config.yaml
num_hidden_layers: 9
hidden_size: 192
n_experts: 16
experts_per_token: 1
d_expert: 416
d_shared_expert: 0
hidden_act: "swiglu"
moe_layers: [1, 2, 3, 4, 5, 6, 7, 8]
router_score: "sigmoid"
normalize_top_k: false
routed_scale: 1.0
balance_loss: 0.0128
balance_bias: false
router_logit_norm: 1.5
scale_expert_input: true
init_std_router: 0.00836
lr_router: 0.00165
vocab_size: 8192
norm: "rmsnorm"
norm_eps: 1e-05
tie_word_embeddings: "early"
optimizer: "adamw"
learning_rate: 0.00357
beta1: 0.9
beta2: 0.95
batch_tokens: 131072
max_seq_len: 1024
train_tokens: 699500000
max_steps: 5337
dataset: "wikipedia_en"
Below are experts of layer 6 (counted from 0) of a mixture-of-experts language model. Rows are named router (the router's row for the expert), gate (a neuron's input weights, with its number), up (a neuron's input weights, with its number) and show model dimensions 96-191. Each number is 128 + 24 x the weight over its row's rms, rounded and kept within 0 to 255. Numbers have three digits each.
Before each expert's rows: a language model's description of what the expert responds to. This comes from a sample of Wikipedia text that the model never trained on.

# expert 8
What it handles: Verb stems before -ed or -ing endings (happen, suggest, reflect), plus born, died, Released, month names, quotes and parentheses.
router:145119107162131141133129144112117155129115117146096142167175151124111133136127113079203110126098131066129112118141159145126141109135118090156170107101092103115144122170183133123116142138118126124121108126127141173131099114150097107140107118147120091115187117117129113133114135086146144144
gate0:122140116113123111143117109117150098100121141147137112138120173169149133194151146121102120125118156144146129110092162128094121148088064147113163123150080131137116105123139154124162149122164125145130095154222111166136124154161099148131109158167110147139171115135162113098164147104172133140
up0:129105146139141143114143117125140120152134134151149121095143102125113120118121092131165175141096111113138120136157089173169091112160168100116126104122197119121140151128131131118102099153103094085153138097093169122106140124097169139126118142147183094099108117102080169157108132116091131087
gate1:110127111115100153151132107117115123120151128136115161190109101114142166105126115099112098142107168143146142176127135140101103134128145086132131102127088133164133154138096104136101116112121142115158135148094145191132115106108155121152102125103153121142164127132189136099156161144135090090
up1:076163098137149124178123117119106095118103136109107114107117124112148166151150193118125129157107098124118111162084102112156113116107103159109134096136152105129141125138116133149138153160171182110077098141140111091156105169099117157103173110168158122112103122135131147130143086122152082113
gate2:131180116088169110095114109098155122167120118145160114109151085073104120149103124092098138129123142162090139123140127126098164141101096125093115106117118114144109127123123110137135141122121136112134134127049158139101082140130123106137142112153159113110122110132151121083166150121105163111
up2:154116100130153152118115141102106121152138130097163126125128132097110113134095135136103112144136105085106166128147126146079127125074139094086148078101120131152122141101145159127113118148153129164141171134104111101106149122105110140133155128120155112105148134157159114088143140120125158095

# expert 9
What it handles: Table rows and headers in election and sports tables, such as Total, Valid votes and |---|; also been and was after auxiliaries.
router:134141107170156179108149147109099091109123116164155161151102091129161135149132134106141082135151149107119128119130106106160090087162120139134141148119104123144154127126141098158123120171116118142110151129122158152128116126115118171138142114137121120133149088153118113125133141133143142139
gate0:134124136115094168098156114139114087107122148103154123108120127177121079107158118091125107148145135102152142139086130115122103110143087125109222085119141123139129157143151125127133117170128137128110176114171136094092132159100158106106098130175146147172138161111146127108158137101125120125
up0:134174131118107156168098148151090126149141130155097133124104117150100162129142124107103144178138151094122112143117099128137162118128132154127103172146118111112100115135152134118155106124175103142176115166173141124115086126114114163131108123097121110115072134161137113165114114095152151130
gate1:116116099149150122113143149128111096108180128140167085074116139143124125155148116101110138140093140132152130105115119159133097115128136163147161128097114152097116124088101137159143130096113082157148134125159130125121157106176067114131167126110087102177126118122165136111141105147164148165
up1:135120104144089112132147100126141098132132096107122109139141105183100096149149163149157101148117179154131084129143115122152137142131101104117154117134141132157146115176129140132096105153110179167110102135106108143115075112157151130152117135128128105126121134101122154133117148077124125077
gate2:120131140119140145100132073101129134136113150195177124161139137150117095132125123121124131157119150116176137091129148194110138110126128167126129136147097126170124118125159107114065087134133105138088138145126075102106159127161130147131157157159108135123108124147117116145138132109148114114
up2:122119135131122118150102136107118090083143111088154132094165150109100140113178108113103083092176143092081125119125121106142166175126106115122134142086146113098183153096137128123144134135137161145149156109144159143138105115096082104148117097095140127137127175147151165088097096178112112120

# expert 4
What it handles: Dashes opening list lines and the first letters after them (S in Sister stations), plus mid-word pieces and labels like km, sq, its.
router:140137147145128109141155179105089161107120137110137134128127146131094138130127154157095125142133098144072093100161108125129081182106102168136123146099109163132145044116116151111097143107108154130124123091082127087183110100131129105111135085133116106107082148142144135117140107152121129107
gate0:155084124079126156151138112117116111136113127127158136146096110130126094137152124149094149076121122135118127122132138111106136181127058114127185116163098134124166119155142150110096193153170153132124094136109108124114132148155111137142120142082126117150141136122160150176152125125157184133
up0:103133119119127107151127128091103128112156120128154111138137110128111103093148075051183172139164170134116127125121170125131157121116145190119159149152140114128130107162087131103152150116152130086105121104115138135110150132158177136165104131160092160106130101088134140159102119144118091162
gate1:161158119127116154115146084154135101153146148085138103112122105158096119138126138086111155086136114143158131137113145090122078144132114137122092169163117140141148104123135123134127119087171138171136109091149121194147149148128143164091174151146104142165147112144124103126137165137124130138
up1:120142170123123092156092119126150127146122143167143127101101150099137120126141114154130095151115170129129128113094139098110210102140112129199164114135128117141127173153102091106134104177140106114097146139146085102103092092115115099163095160111137095099116150147121160126113119123156140113
gate2:113153124088098119103120107096131140104144152169130152154177121121109127218132133120137137120103169144130130166190139137145165136124097131129115096165117143123087166136159151120150146174126142097128164150111153112142101101115114120087149140144132141134151116096160148122133149109109165126
up2:146143142100106188146090077160141104134101107133111162140110152114119099072103088170129111112131153144080101147101139129138126143136125109150146131100117145173121091133127142110097109174189119165157129146113143170127138123111153090156120123155120091081156135117148138095095122101137077136

# expert 3
What it handles: First letter or piece of a word after a space or dash, such as c, p, l, Sch, plus leading digit 1 of years and numbers.
router:117130093102116137149127141119138123157133103165067136080112135122107125119118152138125147121111101138102167138141127099161122137155129074146154144143159148150117158092148149120165143118139139114115093108130166135096194141123117124117144153102112127129107137075110132123120175150107067145
gate0:108132083117133143127135141175127113110130077104116149139121146132159106133128144157068111103104144094132113156096117132104144137145151151148140116126147125096091149085139179097144063098149096146110150145138131118050128093092149121104123138151153113075101166114132146098147138096106096149
up0:132140163134093134125123161154131118128145141158151166183123152134110156158155138114120130178081118100143112163143131135110140139132125084095090143117188109134185114168113115166085143132134152143120139145128090125177151134124121104166096125138083161125186135148139138087140125147099090132
gate1:116112118129153092145135130145178111105082142139130109104064154122128134170158165120124089113147154139178142144161138126126181134133114110121138151083085161120074174144124163094107142160088073134164146110162133130173130132145157147150143118169117132111115075126099116159139129109123105112
up1:064169103115115152129140165117121131152173127137131135081161144110099132097140087115095149138134138124093112142100111193089107144116090123164161128148164126133132100141121146133154143134163149151118107144094119176078078126148101105077135142146130115127146149166159112128127139104146153142
gate2:151130112097073091135134089092123051156117155155085126132078139153109118114127105127117116101102165125193148110114167104159101148148152106121133080150173140121104170142135131140114141129093171128163173141128167105100142136116117097106117115146155165134118149117176144144183126166156111166
up2:154116112102118093116121107179145092082094094174106100091184108076145148116114140155159128103118125128088078129149110135098119143132126164129142131153148159144170106137118113125158125110134087124127107119101093120115128136143128095143139126090144148144138134129121150083133136091158116145

# expert 5
What it handles: Opening prefix pieces of longer words, often verbs or Latin names, such as re, con, dis, un, sub, me in relieve, condemned.
router:156139149169108076169118109178123099144133174194136131141134122118110165189087094132155109106137126146115121128092094118138174134117152126098136135145150128117125108109085162135149109137136093172122084127138105095113150098149162121135121145119088137152083118128113136132145123106120131134
gate0:142146133114122094114105134111142055126104129162120124099098116132175132137126096151127111105112091126109137133114106118115118150130117100128066151097116140172101145096162155103127135120088126132083114121143111136071145172101119149099157141146149114164157094158090156092140112103106121153
up0:140128137106144134124091136105160109114091153091147097075162130148105164151125121110143092108085141126090135116162105118111155078166091093148139156115134101128113130160133135160076098081052145175078104139101180131129144145137149141106149159141131166162128083108096137132124126169120128109
gate1:094187117108152130133147132177155112093134178111117136132119129137119159154111154149148086078128123132105144117092120131132123099122129157121117144117105196153119132089110119116160081171112139150140139137100065107135161133157119170148107128110128123112132095159168106122160168135175124135
up1:099139105116085105090101124136149139103126122142118087107177159079133169123100148134137120147147138143175104092150142170143104159119155130168131103141135120123158151111142163139137096118111117154113126159109131141126131096107153122128121116153103079086130108135155108109123089178087102164
gate2:144108118120136121118114120124118107131111115119127100146117124104108132098138081134129148169163152121129184090153120097114120104124114121124110078133114092155121097103136129142139152139118126137149128116127143140137111132133166127139115150080152123123115129153133161115180097148096111115
up2:155100133109189079091112162109138139112114125133117125110137112128153086110124182111163146105139110157103099148163150100110089121114120150138149119154145098099128123158149117124145154118117131154102102121139116131106119141168132152113156130137155139080124137088167120088112135158125113171

# expert 11
What it handles: Prepositions and modals introducing a phrase, such as to, of, for, by, would, became, as in "intended to be performed".
router:135118154108106143132103148117150118158110144109157131137138123111129148163115130101099096170122105146128124159165161137138199130121110113117062094163145122132126129122111118172162150101133148119166138122152142104130105138126115121102161110102099126155131112152157159096085114149138145128
gate3:104161122108125110084135133130136118117143099172134121093100144137141109118172097116106088077111149123159151107127144123101125131123120183133082127119157124127130143145163136127106142135155103134173118131138108128135093165154103115120112073144130119120145137178140146133160136111171128163
up3:185141139085141137139074107110150105176097135151133120134124119138120141128116131094112131140153131085119109167135138119108144137126126134123129138144119127177088183113162134084175109144116123112118129140111168138190139085130102127152131088132135081103136096105113133073122115124076134121
gate4:126099145112139130140104137099122166110159133133214121122133170117138103166140127101122105125151123118157110111136165145133161085077102067085101111144140119139145091099141151134148108138100141143130135108110130143157137144123083129148128168091121132131125107098162124097183129138137138099
up4:128187127124144131083085146100131161140139152119131142127133114104108108132135112151118136120119132099125145121141114189130134138047108120165087115106128111070091141141166151132123139126132118151147143085112101116102154143113118105099121109119121147099110126097185154108165130157090105153
gate5:115110161107188141142111108114160146134095157112159153110149154164137135160155089159089141112142096103138125099126147151131108149123141164100104047139104129125132146109173094116115131116115106101132129128154146125125155133134138096110166132153170156133153106134121145121178098107126124125
up5:092155168113143134157143148102114101108125109121109113097182138157163127102138101132123164140081116105092156150124116125154135099152141154129143117114126131129160122127129084137137150121118117108117148081131122140122112160144142113123144103157158144099093132155115124117100115107144105127

# expert 0
What it handles: Number words like six, three, twenty and digits inside years, scores and table figures, such as 20'0'2, 18'7'8, and dashes in scores.
router:149142134122095144114121132137116148112124104087071117107120090133106141116146163124100160137137139095102114146108144128155166105135128099170157119144158115091114150146102115133163120124107136111156131086126124144134155133108168109110131133115109124137158130160130098131081086133107144103
gate3:158143141097132119140150146101116134129126099133113134129142124132099112091169072126128128148188138116114142162143135101078094167047137112144120163158087147122090174154120150114157130129145112113124164165133146104123130143131102165107126107124159165125122115156124169113133118113124186152
up3:137104117120133181135089163143139105148143114169138133110201177146126104135077140126114147126163125112130137109117110114136148104139088145110109119159161099127097117133150131142116166155111157129126101157112116136125120144115129154142136120133155125159124141163154115142131132191172117168
gate4:153110151127160159121099117109133144118128114110109100147141118156111140118152108148108127101110101115121120091138153112145144125151152169141117150173103111119095101131127098159135085124114054151101127157119168140122170104152079115086131177155134140103128125115129128140143087117125133124
up4:110116078136105087139155103126107078124146141149115126138117134159163120109144121104126141111086162135121093146145158111152137115104139153122142087124140121115145186172084151144124169139128137116146118167135113167106097108205145099159134121113111133102111148089166111135116120156151107132
gate5:154121108089146146109092142140141095100208147115165101154135163123105109155129121118121170162116086093106110129120170116143153084131100133117127094083111128083109113131141126143136165135083134131122143102118123157125183141153148120124124102144146114111143149103141159142164149118115129126
up5:115121092091109130151136169121145125085146152142099127127129167088140118168103115076150120141141157112145123136132112102135149104129103125137078114124109135123112136114162093140109177166116110142135094104102146136149085111115098100118147067121107112150141108171102119141138150117160101163

# expert 14
What it handles: Personal names and their final pieces, such as John, David, Taylor, and surname endings like -son, -ton, -chi in lists and tables.
router:109110155120152114143129156082140107086116141144112143145126153196122133135115088140151142148098110078138133150183153095160096092094189106136139148156131094148151106118148119156121148138109136139122174126162119164143120109111142152150112095128136142145135169113119125113134119113162108111
gate3:127155161130136097136139098137154078141178130118133160129101162151113148119148129131124118114140151188127115154096156096112120140140133114095130132141135122160129132095101141145116137155136128140144144093114135130137114092127104110142081132130148160087154150104125134135136192103114117140
up3:104122134140126129111099125114171113162209128127179099155134122169155136105153139121121150139098164133117131132110162111129121112149160092112141137125105139142117128059126137167094079132154156148112136111106133151165125084122137100154056129118145133134154134106151101135126136140110113112
gate4:105096133087110093109100149133155105134140150095134098107075139098145127171183115158127129103156117125118110160116182164126129148105116120130113123149119114152136115113107129131073173140123130127101170133176157172094147136137122122105126152108169120102150103122131158083135154115134132162
up4:113103167113069114167076142140190125112137108119137115134077124081123131114158112130119153131123136142127126178120151142107151102079122148137136110119121114111146113135088139159113188094140116119084156090141134137128115130136132133106155131144155163093125132151123099104137124121097107163
gate5:102126154112157114116146109129144115137165121099129115190115159113123167120118128137094153099107111117159125120121118129114116159154132110128086087058147132134132101146126133125137128148109129089115128172108101132120136100154161176142146142084115130103149132121169138144117149110114153098
up5:095099075127122156127131099129132149133121147153144147141137119138142097160167156090129115115143119087132138128165122111144123125117140137120166111160117121141132131082138119150142109157148129158102136113117164132183136172112127152139111136154111106172097128121109105132175097141089108081

# expert 15
What it handles: Final year digits in birth dates and infobox fields, such as 196 then 1, and regional place-name words such as New, South, North, Royal.
router:148165108121152114087123139145101081107109113140111134152146125125130119147165135118102128163109115129095154118099113148139107097133094136161111132141091131123135141126112121112149162102140158160127136103140134145110115117119086117166110158157164153115114118128102135134111145128117127138
gate0:111127150121128114173112098160159125147127129092125175101108132138143111148142116145124142074149176139144097156101130176113104120100122164076090134116134133101114143128113146141112146132123108157130133147133138175124109125127098111144143097143142143160121106129099122113107134106185146122
up0:145163108118123163156096098170123100140140153112131167141158111138138078173096092172127120126152162150130116188106129141117128119134106168101103133132157156093146104118127127124098155156124101115115091091144126147136131135149135082123147113143140110139139165119113130115120064142179129138
gate1:078128140129115140113127119154172123135166113107124152161142110132150139123151155145114139153186112180119170126123104152148131146125062124124132133133113180132113115104110150119111115124158134123098118146141141140110151129158095129069118104175134115129134097123120124124122129026117119138
up1:134147105132134164170178121108109141128147120159102127152135124144080091162195167162144131110174152126134100154111177090111115154165147121121153147151133132176122135165109132083126142126137163117111090156138134140132113145115067126136154163126131147132122128182102110144159160132090153115
gate2:131124122071103109138154151110177138113131139109121135110111139118152128119184098125069140091141134120144159155135134125117168149137106183103123147113137103098127158160155087094170109115093125169125110118134130155107114132044128127115135168160116171101157124142105130120134134124143136133
up2:130159119112075123109162118133118095122171154118097138102145149095131149137190108108107148137133097100120143112124076115130127130160116146088123130131135139088153133123129133131146110130103102167152131090117112148114166110080112108127168149146147165106164116129131136096109161115105131148

# expert 13
What it handles: Content words and first stem pieces after articles, such as man, author, political, local, or pur in purposes and ter in terrorist.
router:113137139115128128130108096130138128112134135043118102111150161145113105097158089150083114135132132146137146135162190142117097140117128168105116119154115165138086153168138102111131130118144130140086163120079116138135118111132149120132099108070133153116174146105112137125140127118115123121
gate0:101121133170133126136110076149118111128116124101103125142137153138149170137130132081127130063109155126120148126081137120128132087112141073131127109144091137147126108170138108156114151162115105116152102107122137145095140108126122145148091119152118147116145099106153146125138113117116099147
up0:105116101109110115166160153120115137134127133120143145136154126132116139119156097117122192138117113141087099142136136150157121154134156137120127065160107147130181126127111125119113148152142093132141124136158143141118102094140138118149162080112132085118131159155119110146125140112138173121
gate1:134135148105136185131133128170150164157161127109137111119113102191129145116172143127108135107124142127153151137119155110143081135151146143066176107112114086104178143100096126118158135136137119132108124123159109137170157118113123154117114119135140131120109181146136159166134149187182123148
up1:073124090191159124116149130092129104118119130122086134140081140106170116118135103125163168161119113113134110121114130104126151145123136110134125094176125136140070118206096129148088145124123147080105142145125123116105120107111106098144143121094131096141134140146135133153132133113135155105
gate2:120129143143107119166151120135176121141127139135133138105139148159116121090191124121111131142133122149167121114108138112154126133105133099112192057110140151099078165128132106115098102112119139102087106141113118130135103099115137174093148130138114168165098142134143140153142147148126130094
up2:151143087135154131085094176116129160118138160120113116148143149148131144156102127144124092135152097125156141119140090135135181130099166113166113138139162133099136105175143094140161140123138084143109073135120135117140110150111093152088109164127130158175173161102097152127140150123102170115

# expert 7
What it handles: Career and life-event verbs and their endings in biographies, such as attended, joined, directed, won, during, plus table separators in sports rosters.
router:100115116149131133108163133107108115095111134181090122163144117114156137146147148121149148103168165143118145074140144088105149161088132121153114146116098141110162192128118161136080116146132125108128124154159125171094123112099154113122151137160137139152106137134122091108089122143093165110
gate3:111098136114147133130108204132142159105191107132106168080107190132163146157112124093095161100123140096191158144117134135113145145078114138123175120105138116132088130087143166158138106139146146163146143140110118125139106114117110108120118129145113159106159141149141170104147147111138109145
up3:124135153147140167135077148123120145150196080140175170087119191112149149142126130113122130149117142112167125144126082154107168131103138146133183129127174097135127183073084145163128111127126151178131122099111136110095089099122156111126135140148074122088139159141127121104135102130118111151
gate4:112111136119131099155136150149123158124163140139152107157130161168157098129170123145100071096164176138137118104152133097124118152112146130127114102149116137181120159124101137130155099147124126094143163121136113119133115157108118143135127141128158147094114114125114125099126127112132143107
up4:131112119144145057211158155157142140130139142164176092154134136157142104129086174147119104129156177165134118119133128120139128132116156107128121092144151126168140122099086108150142144136128155112156136112141145115180104122087118123154117083137183124099076129145103111132124116128141121115
gate5:150129104142166149136131106127124154154144153124137110096099140135163125141118116145120116110107098120099136129110156095076147114091128115087190151142128167091108096103102162090080135126116083127109165119167090139156163092122074120110143148122139099115157152162113139109134151117128146127
up5:141179132082101158135161155136129139141133132109104140105160143122094094121167099158159169111133141149125125108129172124112145149115118117134149131132059062073163101127148133124163112144172147154105133096109111151100160158110072128096115167135156130133042103106141159173121121127109102132

# expert 6
What it handles: Line breaks after sentences or table rows, == heading markers, and leading digits of years and table numbers, such as '2'012.
router:135115111105119121123127119168165150176163142157160113078104125114164121099105140121122142089142132134181131133062114128101138157119098140101129099126139145139121133107108141093132111132126116114167097138168128110154130162154086131101129136130139156130117101149145155156178129139127121106
gate3:163148133140138132144140128154114156092154124141126125075154152132155095151141113171108114132107118111131146125117146151141096157100107149132140106113100141139100132156143142125117155182101151128143119151147166159133088148134132142120139144130123112112164128119141142124119094127105121153
up3:175152106174143118107102122076118103127131148162120119132152115105118123143127113124121110183126126121115113120134144132133111101146105124145167136142131137103143114139174135130112136106095159168125127125140133139166145149152125165148123107120137150134148125120157133116140134118126160136
gate4:105144138092166121140137172116131113133151144079094071120159133125130132161167106101115116144151125120103118151145163147135143123110122121130143095122110135124038143135092104164146159142107132144139079122121163165136105134137195121095150112094136133126125129134122139143144080132207143127
up4:125120113091198164112137166145136163129150086121088111148135148124117151136159111105116174114154169104095092107113149086117160149129101130152099141136117093133132122129146137103149153148124150128146114130085137121112146127102150126088169129155120129141113153142137122128126158122152164116
gate5:135127073079196135097140132126107143126154174141089098123134190129164123152120123192082143117085094128143123090150179093113154164087147120108082083123117100151098140130147114124148151197110097106136128150137168153108156141082088115149116127122115099102120135089129143113155087154123134100
up5:155159137142102164168147172142161121127123124125087105132131118087164160150153103142151132149160159125134123156126146136082129171092153120163118089117133123129165161187148137128143139163118127103146103111135148163115051140155168103113158146121139167135083115145148086138149097114142144106

# expert 12
What it handles: Common nouns, often ending a noun phrase after the or his, like season, album, series, term, time, years, village.
router:113145112109112124149142140133127153153133126116160102110137086119103118213199129170130131138123157168105103161155132135112097145118121115113141159111147087113141137107157145144085132133132128130084082124120102124098133151147140113171118185187117091091113113108141132122105103128127135158
gate3:162116172130106114133127098099132147126121143141164121107122132128111118117139134142137089158148178151181116144123132171144142129103114102118137138153091157113130130106104159124123129116147124156122120101138080143123140101061069170133140173140129113142126104158167123130158069124125111154
up3:140138121120136092101142086112149138102129118165106124115152166172159106127062131155148141120077127086139158122145110119141118153086148128135133123185141120135152136142149150103108125167127124166135109140146095132153113097172165137083112126083139171110110171117121137098118092120147172121
gate4:121100164129121080141092118134137148123122188095166120151099135097138128135105123134144124108138148139132108106123113136128089126064083147132138155098113123143153098130155148083169145125109149107101109100135133175113098163140120108159096169160155135102139112121124182101119168080084131139
up4:115146150086139133121097145123168080102148127111141129129081160102139125209119116136103132111136147133132090159117129135129165124101110166138074170111124122129131116123070099126124151106109127113118136118099141105120080128136119106169115105126142139101121108143140164108129143118120158142
gate5:157081091167172173133103143151139112133130170143136132141147135114173099075133086099138096150170145120156131140117186120110153108129063199129076128112133140114132135130090126114126140159122139103121148131101134155133136141119153124151150121141131155114114134103113108128148151161147104134
up5:112158124153108139139123172144080125165132103129122116128126149134144134118164154091122134108129167166125134111135161099110149087100133117137138151135080126127094162165142125105158137088156099148090110167153105161116108153140094129116139126133135147137121157120159140148122157108121160108

# expert 2
What it handles: Spaces opening table cells before numbers, pipes in results tables, and the line break before a new paragraph or == heading.
router:113145130124131122138128035136117140123100115129140133153131150084120147044100157102093128140128094129113132133190147136110112138137127126142120127143122100100123130109127145136112132125147132135108149167119088114104139114101132122130127122111139082146116163089090127151144146167118152143
gate3:113118114101160077143146133130126105135161117104129123118082169161109106116135104148092134131113122112154099109129148122190123153148121154105121134110105130098132123129158127114132175131095146151090137141118144124129132107160168145152086149113189141139155175113124128164140086112146142143
up3:115175133115135071113168094117103128119132109136148117101111138140151132118114154130065123105137076139162141089087097137118123123128085203127133139138108131157172153133121162124105157130143168119083187159118111131103140122141127125135109157144142178120137153117129107129069111167119099101
gate4:111124121119168170154154168193165171102148116172124110108155138167158096138120120082098144112199158112130133149129154137136124104177112144154077129167083107131103095084126100095113141131122130125097119122136163146121129139119105141120135116141127115114083099162130156131122151130112116105
up4:115077141131135132134137135178158138132130112129142158144118136151118086165129141090079152087189121121120140087155128079107129113092150161138111122178121128130119168119125093118120115111104089133119120106145141143098134157139080139109122126135130128139137126140146133114080088136091162098
gate5:072123130123116125094145132119136086119143148162112136137124129171143113135115106111094108102117155110153157134147115151147185155082160131094103146113169129149103145151142104132102093166154124145116134115156142125127124163132108122125112116139106138103158148106149088099134128139119157117
up5:092171078144168133141130162137102105113134153164110174106117121126145096138119129150140151091147122163134182151156132129080134131123137173100108128114100134138094116158105107124122130192159122156114107105164143141159162181143126110123169134124102152154145161166141112160130092147125132141

# expert 1
What it handles: Words opening a new clause or sentence, such as which, where, while, but, However, and reported-speech that after "in an interview".
router:112150153142170105104136142097106134091086127173114135170134149140113129132124125157106161123082122127146126109090102144139112110140152120113088131085146126104122096158155106125141144101090108126147152172124125094133132094113139150144141154125160092131080160161138110130093144130156118146
gate0:108135128113130109108137160144121110104138165128101158124123175146138095135146103132141120083125130130129152128093134136135085128087137095139138136126120131147119118159114095113101094168119080075178164139129119158120162116108139153131085127123073168124120140115087174139126149098137150104
up0:132114118166080150120109134095085129082159134079131103125149139150122148138120201141168132159095117139115105131140178116083128105122128130130180145131166112105113109102148159114142066101137114113146098115144139116135141142116114092143148104112098148112111130145113156123127131140165098108
gate1:168149144109131122110122101090129147140114118161151113117100126143153106161135148128107144131114155125129124104112162089156124148087134133125120086144124119122110133077184113136185123116100072080190106116111125119160119119125112156099170123118129154140134122118160124139163100141103139125
up1:077155141126104116076129111121134109141105121129117112137128078137114114082147155102176138095122108135150127163112139135142095114155101102118126147103101094103153104141127069115106096134107116156150175089127146123083105120134120156098131151123123121148138147130094119126140136117132114142
gate2:140155146102115102147161200109126105112109141180104071113150164124098103155162080156121126120115139108136145115180129126104160152126139123152130109149096162149090141181140136124167126115121105097119159089144125148110109111136127129128110145128090165099103063127078150125121109138174131090
up2:125151138110076151139106142157122109142110117148153085099103128169128123150110133106075150092147180112123110085089119126111151140120125114140077173103114054099111116170115091119115102126130087172129110117130145138113126163148111123105120087082137149175113095157099148107134155092116142079

# expert 10
What it handles: Spanish, Italian and French particles and name starts such as de, del, La, El, plus colons in times and pipes in sports tables.
router:120102141145108136142120129123116119137133085085133130147082117139117105143110141107173147158128140123128139094133083164123161102177204129142121121126135101146105127142130120153157108130138133081112162114092147152096122154120168140107135122165125129129123111100131067119066113103121129156
gate0:149127133134127133159098083094126118164177145117190146098133120146125092124140155118134127137103111134181108153163117130122115143117110149127163082156138159107108151136098164116144143114126063156150120143101137139121149110138123147108125130162154140126151124102187137133151103094124139099
up0:111114162144103151165148074128100114186134136120165125128151083134101131124126157150118114170102095107133109154138106157128134140145156130151181119168152159118123164151124157131124125083140107131142105147111126122131163135123150171150133105147122119126146130133190123113124147121134172088
gate1:119109117111128135073092152096135120113151139129112137056105126138164099153160112123131195124148124145141137180107151119104154105117147115099149151159151130108102133111142123107140154094129095132120149113107117124128091128113101139116091167115139141077105138106115162112132109077159120111
up1:088136133077101108170122133088126062132119127147131148130115101093170161121146142086094119169113172161136138113126114134147090154111118152148115111149087107128170128170114148124182120088110128076109130162150122126126131120120116167088071172119101091142153143125138112157121108118100173137
gate2:102174124102132140133153129128149116132139129151102090122124101097131150104159110127141102157167173123158169125133100132088157135136102124110129154148112097178096093132154115109166163123157100109145143130164078148089102145152103154093150143167136110098159098126128117171139120150123162123
up2:113136086148131110134116103141109126133175138164129144149086099096117165092144095146132120104134147123115170190120102146109152136129155125118123119134125112153111103147110156137134120154147158130084146130103112152115117128176105110132109162125072114126122140088142087110132097156117117171